Weights of a small mixture-of-experts language model, trained from scratch on English Wikipedia.
Size: 10 layers, vocabulary 22156.
Training: a variant of Adam for the experts, 500M tokens, 7636 steps.
Below are experts of layer 2 (counted from 0) of a mixture-of-experts language model. Rows are named router (the router's row for the expert), gate (a neuron's input weights, with its number), up (a neuron's input weights, with its number), down (a neuron's output weights, with its number) and show model dimensions 256-383. Each number is 128 + 24 x the weight over its row's rms, rounded and kept within 0 to 255. Numbers have three digits each.
After each expert's rows: a language model's description of what the expert responds to. This comes from a sample of Wikipedia text that the model never trained on.

# expert 15
router:139132169091095118151108103140134126085140200124120131133122148129109098119124161108108161101130095127155137121154160158164150179102131134098149098169124116135169097113130121114121114123156129088100090120123124114146118121065151184099129142159087178132122091091098148150150142109151108118145134144122184099133126141108161158147152096114117094135136120104143147128072150121132131132109
gate0:075162151150085140169107133132122136122130151113121133121097147061167142145120160129114101154192074113127154135121109106167142110081120137104116175116122118078153077151125115081144122102118120150128125195146126106139090113136103120092127120146104119139136119119151155150108072123144137131117128146099120104061117140121101123097092147131101123171126136146151136152131161151125101129131
up0:143139157081143152130118097121115173092092081118124073091136104135159097136094172156155124089147101122129099138108139098149100084145108113117160144145140112122151129140132126120139135127155142117101152106132077106108132134152148123160135171120110084152122125096159158129154138161077125128105155112150101106143160139116173129137138116084161149171135160137105109191099096160135121152103
down0:135159139150164120084135151147108078133134127156125119136096077138091121163110130125127061130161131170122115134147158115124097131184131092167171146141126165108156104116077163194129145142112145096150135173113157142087090148133144102098148144082129108154151128150096104141140109149112155120117140096171109117118131121084123141127119089141106150114128149122132109131141142103134080112117
What it handles: Newlines, sentence-final periods, == heading closers, final year digits like 1965, and place endings like States, York, England.

# expert 12
router:140083107112143140200107124130108141097125116152121153186129113107113089086100130125172152160152096120129110158089098167097153146109157139165137138117109145144139148130139153110151126146096172148124172131146137144149116152075149130152123093055164144077092116087131130106122123164150124104123122132121122113118143132124156106124127144143139133104199128090136160151147126120117122112147
gate5:142101119165142140141147103153121147191125095109118108112135131092151095131113120125152098061125106149089176102143140165121156132126125138158104090155114127108165137126066150125126089118130115078149110138096121126136129112153124198135110159124137102138144112150112114097113086112125087104098135134096122168119154164120143120160126129120116133109151136162136095106113153109120102106124
up5:103141135102124101132130122138142086104145142138114108134115135122099094084152107144123153144142165087143100142132142163143134148150170131112122144103147127162122107160111141145106153143111073117085142140152122120115111110107137129107098146120084105147127102101125094133144134150153148116138155125139124148098123080153104147112077110136130121137111112130115159139143148102148104144142
down5:132138100141100137112088155174144112119141106109130098149154160151118138107124118147112109154141139097150116134144162128164143122121153130081176078163099173122105106138160104176099138088108145111113127149135149111113121122100106127117108142108112131165130107088114122168127143088139106150155146129159165128147101123139117112128150092148084157117090138125136126102123138183143174135123
What it handles: First capital letter pieces of names and words, such as Sh, Ma, Maj, Gl, often in racing or sports tables.

# expert 17
router:138131095132148092134089122088121099165101111128105165101135164154167163147135095123133077154113144120119093159104116136108165101123157132095133166124109119086182161143133164109121105122159130147181081097136168129124126122150166139152125077117088144132161148175141109132163117089135120115155120102128082140136118159144145069152169108099117113138139123124170109088114100124145093117118
gate5:112135135153124153139114131137133133131125139101124107171151140142103162142085090119116143130138087170120122116141131150113123138114146161168170139118143181164103112134168143126123111147127139121140133161110140119129142066140141170101158119129171124087113135118164159135117073146146157166150120143152099103131163106038114129105154131125141158119127151129102080156131182088114132135134
up5:122141121126186114124146118135121147087115088136109166077140092100120162119167141151133113151132140111145115120163132099118149115117096116107134100127127109137135124138102094113160107165114154128096140103129101141133082143091144165150100131177087142143109152133088068112144154099133118112126120100121146107107103117136114145169119152091109080162113092152129129137130114123106107136161
down5:157131128139096181125126127143159134155137128159137151136156131104127112148107156138124153134101118135116136129131157125142143155132107143115149150141119128158121138116129132167102116131056157146182161125115108131171122133073125138127108148125124153095130127155147099114153153139137066117106170111056121123143100148115128149090172106125140124164092123160098127117143161107071159157126
What it handles: First digits of dates, years and counts after a space or parenthesis, such as 0 in UTC−02:30, 9 in November 9, 2021.

# expert 23
router:125125142112090128147129189149093126167097094184102112074125143166198095122132144165116101159156117112127125125119109043140130144163133153145089133146137076116128120126164101116108099170115126144130126126161180092123053141135160123173145108145129120147125104200106147121105105159117114119141135162096098172142137139134112105063144149164151132147124125126169137124129089110139100155112
gate5:124159108135118116111100141139108120154101126131132144162094156120143132178121153123175093159097138150161136125125106076122156097101111137127153107097132116128106138108148132124167104108100138123116124159131115128115140122153110142091121128113113107135181073133157131103123136088174140121123112127127132089154144163081122130124097125128149129077090148170114113136118117147151176074167
up5:113144141117106134141136186085104124157078116141123102121112141132158126152117148163090107106103139149159135123123119090101090122147087091157114112126108089132095155135144150099150129105158118139131135172158133132145123158104139130112116149134172122130109139168124136124083130084169108146098188173111091158171108152120076148132091114142132144114082122139089081086164125162120132136134
down5:111099138123131152170161113125118149151110116118130124139127105130112155102134130111142090124071122198100116124120130129093115129112147100143133160123129084086129143133167154138128152135140091144138110121118114116117123120099119095137133132096154122126082130128139165078157156148142095150179163159124147122145132158107134158098133138145132091147117136130116149092135115119140142145132
What it handles: Verbs, modals and articles in technical or mathematical prose, such as is, are, could, would, to, a, set, and LaTeX pieces like leq.

# expert 20
router:159130123134164127129149092112131150149133109113164126158153156128081159131121138131134144141101123152141117104129110141112141087122156111134118145116102137157123160083111147120125109146108155148149160126110086143126135108160086112113125143118165099102097161126140090111154125130173122109131116157176126169075106160130110136085097130120138126138156171164091103119136168111121181128164
gate5:158158147165132141076108145134132099148124129154152102170079105138132110140153130122127160139139142102101091088163108130094086094116160156144140116098132131111147127111132119105120155156110131101156138191128156131114158148111173155148100105132156136141111120132082105161102131117109100155109143156102089150139135114092132140141132136131135113115134088144155138183165125128142167125155
up5:132186137159152154089136165130132111182102087151157108104129087111168111116151092114134081105133095115161156086114071111112102088136094100072115130168123177126125108127092156095110126128122116121171128151077123121140110124156130113100094121110120124157097118132129114132090078111158156104170163095168104110122113161125099146124115125132166097129116149130126124131150104118109157139117
down5:139183099109131127122128141157119124133172119142170102117136142102182139119095153132125140107148151138103111094162125136146125165170126112151132137125127115106124096134083152146104156109077082107140109101142137081113111135062129129123150200118095106135147068137150157162095144125116152139123140127132145100109141140126124136089071105099143160096082119121092118117149100160146105157149
What it handles: Later pieces of given names and foreign names in cast lists and squads, such as Kar-an, D-irk, Gér-ard, plus John, David.

# expert 13
router:151119151144173103157139115150107136114126101105107117176112132122105094120118130107107122168136169165125089124124111123150147141128194138170129115067155128150101115120152128161090109135106153145117163147176151142145103150132118172145122145153152109098117150112111121121175155127105126096124118101186138131151137167099130148115111117089118129123181146130075129154155172113123134110164
gate5:111086116184205123135138150127102131071118150117124076102129146164095176148130095131114154153127177131138144156115112135111114109121145138101130159132110130127120149119140147137110088146158118157118113144114144144130165112151111107158157143144134091105126142126179179164155129144123142136146127128126088158180109102175157089122149140123121131131139152095139119152124115140079126116131
up5:119132125131148117125119131180085130140142131090135143161151171128088089126101110146168161147122142173129097086127148141152141124112181169097185122144124137136095167118136153134130139122100129182122125124141155131116171136110083145077131118101118128116089125114083125102113128074154155098157137108121157146141124119086172145101076152142131115129117164122142118150115140145134154115175
down5:115137173101137123142116129115141122132167154128101123145143150127152168140106101142119156122122131120175147144119142099083107168152116138131140133118140131082148162122145147120126144106079152164141149144114191134133151138110138100149141097106078116113122181127112136124136158111120161101145164153166174088141084102143102099158132105121125141128128115119134169116148090176119075148145
What it handles: Single capital letters or uppercase opening pieces of names, Roman numerals and acronyms, such as S, I, K, NPL, SH.

# expert 10
router:127138150156140158073120148144154122152135188115058120095126125115108121157180152135118104081156094128126118119101137133090122126091117161121177152138163127090140160130141104133087130082144082139120136128116146164180118108130117154122098149145121129157129086100135105119137097112125129162121164155115160085105080121164110110141120122149170079155133103121136125150173150138139077143135
gate0:114150075107098064110172166108092111115122102132146118105112100156161109130070140130129143097136091130137148108125128104111129145127061154171141099105126107172151106163111097124126082145125116141112135092092162140123125102156120125168123143134134121129103044143108084129094105163126152150147129127118102145167106148111108154146154141122115135163123093116109136140125120092117152139132
up0:136143152098061122097158130126102082159104135137129137095097122128134075112146186161111161076151089142112106116137114121123137126169112170135099140181124097067119118114093121141133161126148138131113140161099129132125084136136135157171119127143108120121099084138107121118095110164161115098150108139098140140143099133163150088150151142152135148119104104141114167099158139134104118114115
down0:070090143152163117089122104112148140118141145103093135124141198104158109126126108156132061144133111135116137095134155095099128142147152137120175121152137130109120118105135118153173132120163132133150110145090129112164162121127130098097122150070123112144149179195119093125101137122116134131146141142116167079165168135159144138139107134133154174133082135126126149137091113094142098131140
What it handles: Pipes that open a table row after a heading, plus syllable pieces in Spanish, Italian or Polish names, and of in Council of.

# expert 7
router:131145140143125135151096151111073147143106071153093100162147121152167146094150109107145096145154125145130122086109092102131086101124131146140144147097117093094113164188129136074124123188125134149171145179139179158130106125103113083118096119137151112114121086132144125129100103139134136101126100148118119136127126155131088114133115162157156161130198142164116158128149110159167131157102
gate0:129059107108117116160123142112158126144134148118155108099106124117161147117120123113116106145082095111153144135110121116129173133115089124148124109128138112108153184111125110110141162108161155157140140146139103137102113132094190096127125117121132125145086152077145132122076132158130128076114117120093101140110100077117137100135107153120125102115154142112096130119156104130106163122125
up0:139133142111180148120159116137100120141125127130122128101120113117131110116144110151130155114155131147070111150138159107081114122152123125134124125187137120170104127110132076103161113117138107112147111122129115144094161154151086156097119142140127166158093089119075130122111138138161138131118109167110130107125145184124103128169125122114153120177104140069140145084122137166149127117150
down0:126113123159133084120148118143125119172131099119138157156126157120142109135138127138132121183114117093161121152163069121117155116134120141084124138102117137103148120074185146129125136111109159124110181152136133125136092111089124132130181138108095185120164126163116088159131092151144133127146092128113105115100153148135134122119117152131146138167142109120115140106139162123122110144126
What it handles: Common given names like David, Martin and William, and middle pieces of proper names such as Matterhorn, Warrington, Ramya.

# expert 9
router:120098134151132136117166135142125118139150087120144115106117110098097174167123102127131148111099152153107121123171139133090083134167110080137105086120173112162130113124145092134128143103096110108123136154122137169100159100134078142118159153131148137115103100107055107113105126121110142128149136114106104162127084150119085135139126160101122145104106137123111129113126138081128154122155
gate5:146128154137145124141142186140148134131110070139136114105105125157115096135157147167124110159106114151134107139110078123101145113148074143154087133141150150121140102135136142117136127153151141095099126131135114136120101150103136126122089113134135151132129117113127115132118111126097108147095095096142058122146115084094111138159125132124113192163093128172132145147148105084111137154121
up5:104127164090125150125126164156100152160141114130132104095105140149121146135157111132133132100085071139121190157148133135118119102111072104139117134165126110114147093144114121098105110140141145135149132163130131143086095122096147128122100113136122151138137123126103113103123149118110122122127118105122109161134107117123105134137123129109088175097094126148141167148119121137120164105144
down5:119125147165137161100140085144111140103168071156105178149134134120108081135189113149120101113111157077088101098111111088132125151087134126094138126061102157146132115148139126145119119142136110118116108186131132133135109128139135117105122155086151108150198141146127115124097079097160172181104137108125125100135147109145136125092114132142159186154157151151133119117107126134100102125134
What it handles: Topic nouns after an article in sports, film, music and politics, such as film, season, League, club, division, pandemic.

# expert 14
router:144119145091141123129103108143123136086091105141141139123165098121118121107108120124107143106152090120134151137102105145143137149123120102126126113144073193121131107085123121111127154122148174142157092135135143150106129136116122135110150172146095108152159149131140147159124160102180111112085126134099128095098135121170108193197116140107098135163127110117120118128092121107128130113123
gate5:140124082145145105151154168126144120143104125120107160122098144186123146114097145106135150090105166124104161138122123118108122115191157107134146094122172140120152131119143205139117101137107163145110133103162131109127145136131093090204120144097124127106141151136146104122135173177122146154172151108117131114143134090183121138128151095154144172123140096160150083139113136154128126150108
up5:128088124137126114125160106119146102163116154171089122101080143133154151069140139121125139083134121115100134125127140089100106126100110137135142140155086127162131145152156103124137190174116163087160116126139131089161148144138129138119127071141152104110143149119128130122171134134117123126125140152099161098097123170116089098139112128161128122132132091144131119113115119169176159120102
down5:148150112097080151085135129157150066123162097136106104142134150158113094087150120147144146165127111142134178131102132141160152175159158150114110136126124116134135140175096144121130110136213098111170127112088160123127126153111166112130157132165128119111137142162137164104072140104143161122120130089115103151128134075128119154163135170120141102150128131167129176110102141140140143122144
What it handles: Digits inside geographic coordinates between degree, minute and second marks, such as 42°49′44″, plus ISBN digits and other numbers.

# expert 3
router:140158065087087131101134151130129116115079152162110141123117102115110131088091135102110119140096169158134123158099111120154170127149147147126094107091123141146137156088140133127168106124142143129141171099109157103128156122135146130118187148103132135144114171167159151130151162136114156129135095149123132141206122140072140126138158124144166132114100123092096115123040093137088131152121
gate0:094160158122155150136088138138140150128164132088136119140091110175135096163136107151143082156125139117105146115159120120135133129116154141130125144132154132121116115114117158122144131124130121114162149213109125150118131096118115135141109073125126123121132087107127117068096149076098146136148109145128170138094125120131133175118152131092119083135083152157114144147140130180143162128135
up0:088154137087116168130103145120172152117113145131151136151109129159149139193124115139097099153129129071118139128121095112095101136119136170117144207135131149073113139134135143126184121167145156130160113180127133143172133137130161143091129082146128144122159120127136159102095062119121126094165105127121138149111136110151148135138159112153134119163119114107130124113120061202113124131135
down0:106120107111107139113138139120123130097147172127089153099103141102135152171102110105141134149151069126123153171118109111099142127103151140134172129129113123099116115140116137084170120138180121126143150112101068151115137098139108129131184103136126141105143170154128117144125082149179165163145097165109133130122141115133145130129157148134135125136132110140125134119113124140153102130096
What it handles: Determiners, possessives and ordinals before a noun, such as the, his, their, one, other, first, second.

# expert 11
router:153148146127109109117138156118137102156124076149133115103096136130148112140102165102089158107105127106138120119121137102170159181114159122170125166086143141123140157164079099133109139128144112147111141065094134145142180121153137157148164125144114141111180141178154121127118089135156104159094153155101135129142146135124127106164129142122096114171082115150137151070157076095143106157101
gate5:157135124122124130138125129172105074152156154102119174101099145150162155117164115137161131164154123165129154122139124113145096104089146143141103121109136151147094142105093134126133114174113098101123142123130122137133135116141091091100087159088167160159136102145127132111143154135125085154138132107095183109122150129101133180097084117091100134140119166127137172119116150111183124132146
up5:141119142154124140145120099129155126093113150139118085109148142120121118080142116097119133131110117113117146124121113159108106133098133136148153084146118135120118135115132134129126144133138165111153133150153135107103106119116139101089110114091120156171099102131105162139135089105127143145117184147115131131119139136126147125176128181140093150147146047144138140135140137109173093074135
down5:129099119125159132152124134106182137130058179137108084115163108114134129108158125146172145125143103083115193148105085122122111113154151129131127135100100138103140089106125101111145116110058134148116073153184067157093112088146120094166102095135142139137134095145136165141112170145120164114121120145118143125137112141148133114094164109103165112128158129140108099133121145112106091117096
What it handles: Spaces, hyphens, dashes and opening parentheses, especially the bullet hyphen starting See also list items and spaces before numbers in tables.

# expert 2
router:139156119174072124079126135144124076132146132136170116104130109119154116177102137146119126131114105090099138165097147126154121139123113131131132147181163137104109155117093097173135095141130076114148127086140114125137079125110152088092115125124098125146153084138152114134123108133098108157140145136153125130130118146092143139115124128171133137131130099114135125104139163130131123171120
gate0:055148107057086101149105167145131099145123144150129134146098105136198139095161158121129119104140121144089097114158117135146117094131140094156115145128166138109084129155144154153133142092068146130134156176127128146116113105138127166120103144149120113175124125119128100152122181104139130126126113181079157077146116135121109113120104126135155133128159095125125141122110093138141109175169
up0:065161115066089098123141142152098081121121164140130126148124118165160164106153159119118103103148126154133119118172133094163129109164126088147073152121165102091129147122138155142109120085125171166170122152111121132088135123141138134152108143163116137145150119110142112152119143095131146135132139174121128086184134170118122148102136133122155150135134108128098138084135138125115143180134
down0:134157126105145136128153084130124125105074131119129134143111105133156166128135140122102127128107118148172110105141131109118094107129111123132095130108096102128137180127130100135120126097192154117121116138141210107104140114105141158151091168135177057114144146101105152134125142126086132123135151139105142085141149122103121117115134130098155132083135156134094140118125082147134151125121
What it handles: Middle pieces of split common words (conc-ave, comp-aring), digits and spaces inside dates or numbers, and adverbs like well, along.

# expert 18
router:116143125165127121106139151129178137181091122143115113144122149118145140163113171080105144138103122104104122187141148105164137145103145090141156118124142155099120119138098123157146119116145116130099111105129176123135203099131169128099132102133137101149116136145133154123120119177128111180114128128108154102097116111141153150130110108157128117136137118098115122105144136107151121136117
gate5:149127097118168135142131071111124169130157174128130141157184142168075128152124104136112106088135165157123128119143143100099127131140118164173135096085107109174126120141123128129098130119117117113154152113115103116111109085129106136121121148148095145102130161099088111126086147105203161120133166162109131183107145138094105113155105149098154156161090131099098121121106111144116129145126
up5:108126108127162094123133179044181125113173135112155115148072163156113106119148132122114139143121128117120151111121150091086141138123131204137132155155092136127158150138135109170130123087170130115147155150114116144148172142148120132135136105135154087118112126107136121120145117153170141142115122120111122181131097179107172090162149154111176127151102124116122141144133114125125100175117
down5:152144139124146139138125165141141139119149115150125125131023123100109127147101126126151135126121114142110130100121087133160131125114143176100150126125140117124097147119125126135166115151073160154127108153136131175107124130135112127109139112134133125140114129152171127135112142144168159134101114138131156117074105134138193113151107129105157110089132081133146116126103126084128087108135
What it handles: Digits in statistics tables, years and vote counts, plus number words like two, three, few, and decimal commas or points.

# expert 21
router:138117157135128137121129119100127128135139127126176155127147121108136090110111137151111127086130116132135152127149183193144108126114087162126164141150097145102151158102129106119123156128156122110096165128113084056137084116176122091111123126143133137151076130134151183169120104146114114137138135121134160064161163102128104116121127143119097147146098149131122106173161140153136124136124
gate5:120136119110077164114139145128113112137206130173187114147088100138154139131170123153141168101137139128111132131174119116115099127134089153138119121135136138134126147127131122102158120209122175152171163163116091114118113139103116155140150134168142135102136105129108121115117148176154120168134119154107125156114143158099123133145131123146111152134097068159129142157113117147140092142120
up5:132126127154144111131112115118125144095119135092140170095154151093129155062138125142120120085176149101101042128132138130137141120123098145150084138156127123154163104175130130146129108109122098166110129086153135132148065130145096091143110141123127084125120123133138137125144079135145116123092167125143124138134142164122130104087109144114159132093120171135099087172149100128135073102136
down5:131127107160119127173144092128108094183112136107144141143127135170127112146133088138161160153136087130146124144126147129116167088136074162145116115142084109117092157110186135095130129168148166121125167126121128143154149126106134135135144129147129154135131141151099136125133124158125105131163167071146111111125130111138111137151154135119090191158109088102148118162132148167146130141112
What it handles: Table cell pipes in election results and data tables, plus colons after field labels and = closing title headers.

# expert 4
router:139100104150156113141157080114123121090169150115143163150148117160091133132157109139188150140134123158163137160127152110098110140142179144112110121137109117152099116124146125161119133109104129112147130130124116132117157192135109104140151122105135135127144157137097154107150160123125142143160099098094135148129141127105149171099123101102130137131117143112126118130132139121120131103136
gate5:143137163089155131118105116124119106170095138137153140111171106120125114131174118122121142124100148167122153082157139086122115138118127108149136091103132143124144130131128137137169103166132121148128077128095118159137117120151108129130107140179133106096150169142102124162106121181141123126147116119091150153105078166132160178100124125158126121130115120135110143152106149115163116146134
up5:112117105116096156115112113142121129096163132147146113152068196101147137126109152125176078140196133057131093121146103164142128115125132160158135136107139173075156113126120136135130182092118139134123192146123095120096136152120147127118087139108120156165137104106148065079115093143130128129139166100165105115143153118146127116163110095135147094122103122179108141107117120123132099137119
down5:150123117134147111146134120131172099140169157139150143119172107108084129173180113113134163130117149154147186092123194141091150087124178143087139094116124086166121116141173154134117116138054163142122151154158131165124127167157095085108093141118157141116150118073105118130172138113137146154143081130091126158154155116153104117122148112140131118138140160115105117131122150128103160102148
What it handles: Verbs and auxiliaries right after he, she or who in biographies, such as played, served, was, aged.

# expert 22
router:088085092112111173102133161132138157129123157114145121093116127153126173125157106123112121083171099097126150153087104100102143127113090105132143126108137136134108116157086138100157129127144079124128073114130145132129171142134129120102107098134112112129136125140155140151107119112119094145129118128106135122108135091180150102126142093156130120114096129121147142106082105175175142134098
gate0:138152118135117102121152108152116147075100122119133086152174110126119115128119121099141153116120152112210104132139117112114111103138144125167115154116117141136118170130117151169124080129103076134118159130125096136158127142142101107146131147153104130143159145101175166169139124105198126123125116111138108156158183117120134123120184130099126130139158107096144089136136143133159107123155
up0:190090129157109151162163160117159083195149129133144146075127110088123117126097134113114154160138161179157132096111095146138127124113136110136132079133103126149154139150156120112133126126103107108083112116159113101113145065146085121154127151116156152130085082105156145112134097141124164126088119127110087102148158164120119169096112138166163133091111131145123143093137147095139132178160
down0:141140133154156139109137130113101113129108117114131125141146132133094130096138126099121086132127145114148160170140121159119094107115139127162123086134135147105108134160126146129155107111172108139119131132116185180114132168114121134123154092118119107140187174135145139125161127132143081139108153166143107160115165128078144192125117119153125152129143109132148104165135146107144137097125
What it handles: Past verbs and quantity words in event narratives, such as became, were, took, approximately, plus word endings like flood-ed, occup-ant.

# expert 0
router:072170145114103185156133113129091129120137110091175153135166131113120143152102140166122150136116149112131164139121143183147103145119127096152124122096135124123081113155179132094134138141144150101117152137101084117094076116137148105176162118134146131113081110124155128152088098161137167097093148168154127123165131130109080144111127130126144119145102125136126121176129133120081146127138
gate5:143109132137125153137099101213140122110158125108097112141152139097128141143143141111172111128098138134100133106102145132145163122124114129118146119156166164130143110152121172087111118074095102158171114129102125110156158083109147144146104135105103147125156117129151100157123151119131124135147156096130126117167129126129118117126125114120118166142089144197139107141114129135116112115117
up5:151128086145111154134156101094143124102132131104120130130120112147115163143157176132081127148127120169114120117112113129104101156160110131135116137148118127113141073132150145105121156145131129131146154126097123132117135109107139145138140082105172144099113123114159151155140145159110153191121129163151114089111088124099117100122132152103127164191132102149092156104108123127113155106120
down5:144154159085131184158197132119104125126112129117097160120142103125132149142097107150115126142096112146107132116125131132081095143119142135186132109119103076118143139076120128149129120166072109155134097123163110134110091131155167117133147102092129135101109086125143109141117157128169169167150148114119117139118107147122135101093092124126136119121152145120113135152143128132137107112126
What it handles: Pipe separators and closing parentheses in tables, especially climate and sports tables, plus of/in in census and place prose.

# expert 19
router:144160152112090106114130078124204105139136150164143134139086134135122105111130155127141121113110099117134127123156137144138156141092088112086159150152081132084121099076079132173140151134151117099111093115130094138150144120160138177097111160136072160123153152155102112160119168141155148134106140103119122142136132114111173091150123091119080110109098101121136149129110147119059109132122
gate5:130123105114129121134070154159129105118129119136134126118113142122109129161119103162154138108116114158118138118137149110099140112124088136107136107098195151135152100116102118165102123110102125091119127152103129118066133125088082119116130146121135091095125142130115144115114135127095137098131143122139106100116136118141103153098113111125157089091133125080103131093145143100136153134169
up5:162147167124139171149105118112122175122139116104127159117121127089155121111116143108134138145094147142182124111134146131163118114132111140160150159120097162134119139154137083083134142114122140154105093108128125112151121107125142130146137129115132161154118127135146147141138134107129110115118159135149110143093175137073126106121124124139076154146091120158145125124153137154102115140118
down5:160113101114151143135124120180114129181141100143118179149099122047141095141129149101103161117104146147136107099149151142123129152124143133130124144154167108129119114120119110140125142112048156145098121107148153113111112122142132178140156125108112169110098129170135135125105094133084126098089169138144154125113130158087127126114122111148108142151152170117174123117167136101116090120186
What it handles: Commas, semicolons, colons, and, but and opening parentheses linking clauses or list items in running prose, especially plot summaries and biographies.

# expert 16
router:146116119113119114123113158108143160099122154103104098090134166136126128140138076129117106155133144123123143094123091123163088117150073129140115128175142127158135080155159134112137137136122136149131137133119063042138140133091111126138089124136112109118115163111197117107146106113106088133119121147139118056157162086148097130158126132158114133124105125187128126134116083173140148092119
gate0:137158156142112124137138134115131089145125124091133142113124082097118102156101140133135059112185146117133089101130092123152144127141124137067130153162115159111140102141119163137126066130123123104146107141130117125113108100101119129084175172153122170123115121092105127147132095094131131106160136120139097151099131137101177116133099123134124151114127167157167151156122186131134136150121
up0:105131150122150143095134130166172125157120147145153082118111129141083132145134085098139157140066163103112126109135123119136179113145133135106116123111119112139127203078107121089154168149143162140151109132140123128170123117151143133131165127147159133131137139182122146129111111111135096131088151092158189129135155090136128152136133098140153136107114104143145103126136113135143115116138
down0:146154128150098127155101142097135131127151145112153129192191152128094119126125143143153156145121109130122150116148101146174115132098132094109111145143087131118108136129087110138119156155080116150092143121113090161151125093130114135126124114165155140126168127139094124135133135107124159146095150151103138124114184137163103136155141193148114163090120112142161131106131129153142140107128
What it handles: Line breaks and prepositions in list-style infobox fields and prose, such as Added to NRHP, changed name to, served by.

# expert 6
router:104110108131145129132136109139117153112142138117131122150102092153131156137136107142154122123133151149148110101144141104127099092145104117105136105146152119188112080171141158153115145109091146113151150169103072152117148119136119121173125121120118097099146134101124134097103168097107154131152108099174151162121146094131136144141118146094113158123144146122114133120135123145132157095153
gate5:134123120146147180172082101148115122157122138089120120179101162087137081142151125157158095142146111140142136091102088110124144122100167156141136117095078167105152159115131137081127116166107115134122109124133111111106109135102123130121114154122132131147111151149144125143165109162177121145144127156129129123104150168102126141130137136145150058138143099136113120154148168133120125098153
up5:164165093165147124139109132089153124114097081108143093136168112111107116135104114102099117098152128164147118109102080107079137153122143133144134195049101116125160132164130126149132118128140167179126143085103138142182123112137114127125099137097157098128133151123135129152173080128171134097056119154149100130159128122155110133126126150097181104176151091161131152093175108154103115131094
down5:138117126130125191140125079122117117088124088138173132127131102084127086129105140131067135148150131112137152100105131167147145142131119123147117116084116117123109087162086136149106096149250126148138119113138090139113167134077127127122125165130159128140101139157164112166156074152169113120128138148142126111129129127164129112122133140152119128124130143128173135112148118144108152144095
What it handles: Head nouns after the or a naming buildings, teams, projects and works, such as school, project, album, season, Location.

# expert 8
router:115108152117114152115143129094159142133082107126151158075162138102139126123115125126106146122085138119145117180111136124139182145141101097128102116141142101121107153141108135085164118098139102158108111130106112125134158146152168065109149056142118144109147136144163158182136120139135117180115122122129074145124097155132082096173152131110179124139109122118179121103130112173100105132125
gate5:166123174116101100154124169117125145117165103101141155116152156097100120168138125102160134157101122135110147103150114130089100151113134114151102108139137158115105138143106066132118134120105079112154126147127134141099149149120155128107138094084098098155117133129159135091130133142149127159134131121134118130085089130093109141119131116139125132125145113124134168100136090120125087120130
up5:134140153130105109115119125146098125143143138142105140138154135162158154095152102151141106155109088110138110113154114115136170104138125126150143155131109135135138097124111141104126085161129136109148106127109110092125107122165111093146129150117146118155170126119173120120127116122097083114137140137131111136117116097066114194138155135088127116156187133155154136133100177153146131142168
down5:133135132090164097090128164138120158124141128115161155136125126104167158134094128146131148091146126136115108123120121120131106156123127065164103143068105141116121142110157119142101134106156170100147176113137136111116118096118146117144089121109145115151152132152160124122075078118134108185126167118166111102127058113142118111091110164149116121132105115138135128114122150149087097124122
What it handles: Words after has or had in perfect constructions, such as since, yet, called, on, plus articles and dashes in tables.

# expert 5
router:147126152116148107113091171122184146138105109099119112096109169070120123093135136103117093116120124109076122091117114138141169110131116118078113163097141139085146158125109094061146116104137137159120091174145152143113119106122130113086130125130103140143125119135119134160127131122117122110094124106114110099107114140140142105146136147121155106094124116146143106122126124141124116130121
gate5:158123119080155171142166123140129104128105152094138170164157150125094123104124077103131116114150130121150149099112132125116108120135160145115121126120112104173106107111174172156103148098109134119144102153122131149100104109161099094103094115149140133145140134136089181189092154095182140127110112135108136118118105139077111145084159163132116118120105164120119162118089094142083134103107
up5:099144116181153073138129136078089150138130110170087152100058117148124160111180137157139141135126161139098111123133145116098145107117110116141169101146149098095128126141137137136076152110121112138147119160120114134156109154108149143142138104111103186115154139123139142141137139154105112116141105109136172145097115125122099153117095100149139127136151125130118131158119098093137139157130
down5:122110123165121127139160134096127101077124117149084179138105147142108108121159126100160125152148140129134123107119116148123133148096145161155123124116094108117152124132136127122125107130039161198114138133113102129114167113157130130138136138113108147100123148127113144158078109148144124147094093110122085089134145096119125121110115140151123153124134121102121120080138136128099144109114
What it handles: Single digits inside decimals, percentages, ISBNs and stat-table cells, such as the 9 in −0.9, 5.1, .474.

# expert 1
router:103177094105112118118127147102142072122141118103138119088144154147182157107138127072110117141124139101101126127153122114095122090143108156152066123111108110099121153166083137139110151143131132156145131105151173132113124135128114105128101151158133122149169134131142128129111139104077178139098127128103127154118116131145125093125136138155127125130124104120138118111129112124144099163107
gate5:089127150116093109182132098151132151102171137136137128152140119132122156103081099118127130138150096138122091061117143161155140132139146141154133143157114145123169169126132145094157136100094123110155160168168100147127132157098137119154129134173162061162089139126115114152148098157145174114100184117120127150116176157125105139156166095140143088132149123129139067199136141092155139088160
up5:117109130135095113160132086111107100090153150078126112155121129092160152158097132100133123141124144149141164152127129160100104087127159117121135126151093136151136166114180148142170137131117158132172106133180127108141110089162137127069132168111133094179103124106162108138135152123102174144118155171089097058124134134154124115118132109157165107134167111140105113100103121129156148133151
down5:126144119140141134117127128118150130105096163165131074103133113096119147162129116095098135114150111120130119123155118098072140107105146112150106131118132106108114121112176104136167143121063056146154128148111192143107133132112142121130064141099092095099099165129174103121120105117158130101114131118121167108085123157161187118152151138131139079176119175088144151089121095113126098122112
What it handles: Words in species and genus stubs, especially by in described by, plus Description headers, genus, species, and extinct-marker daggers.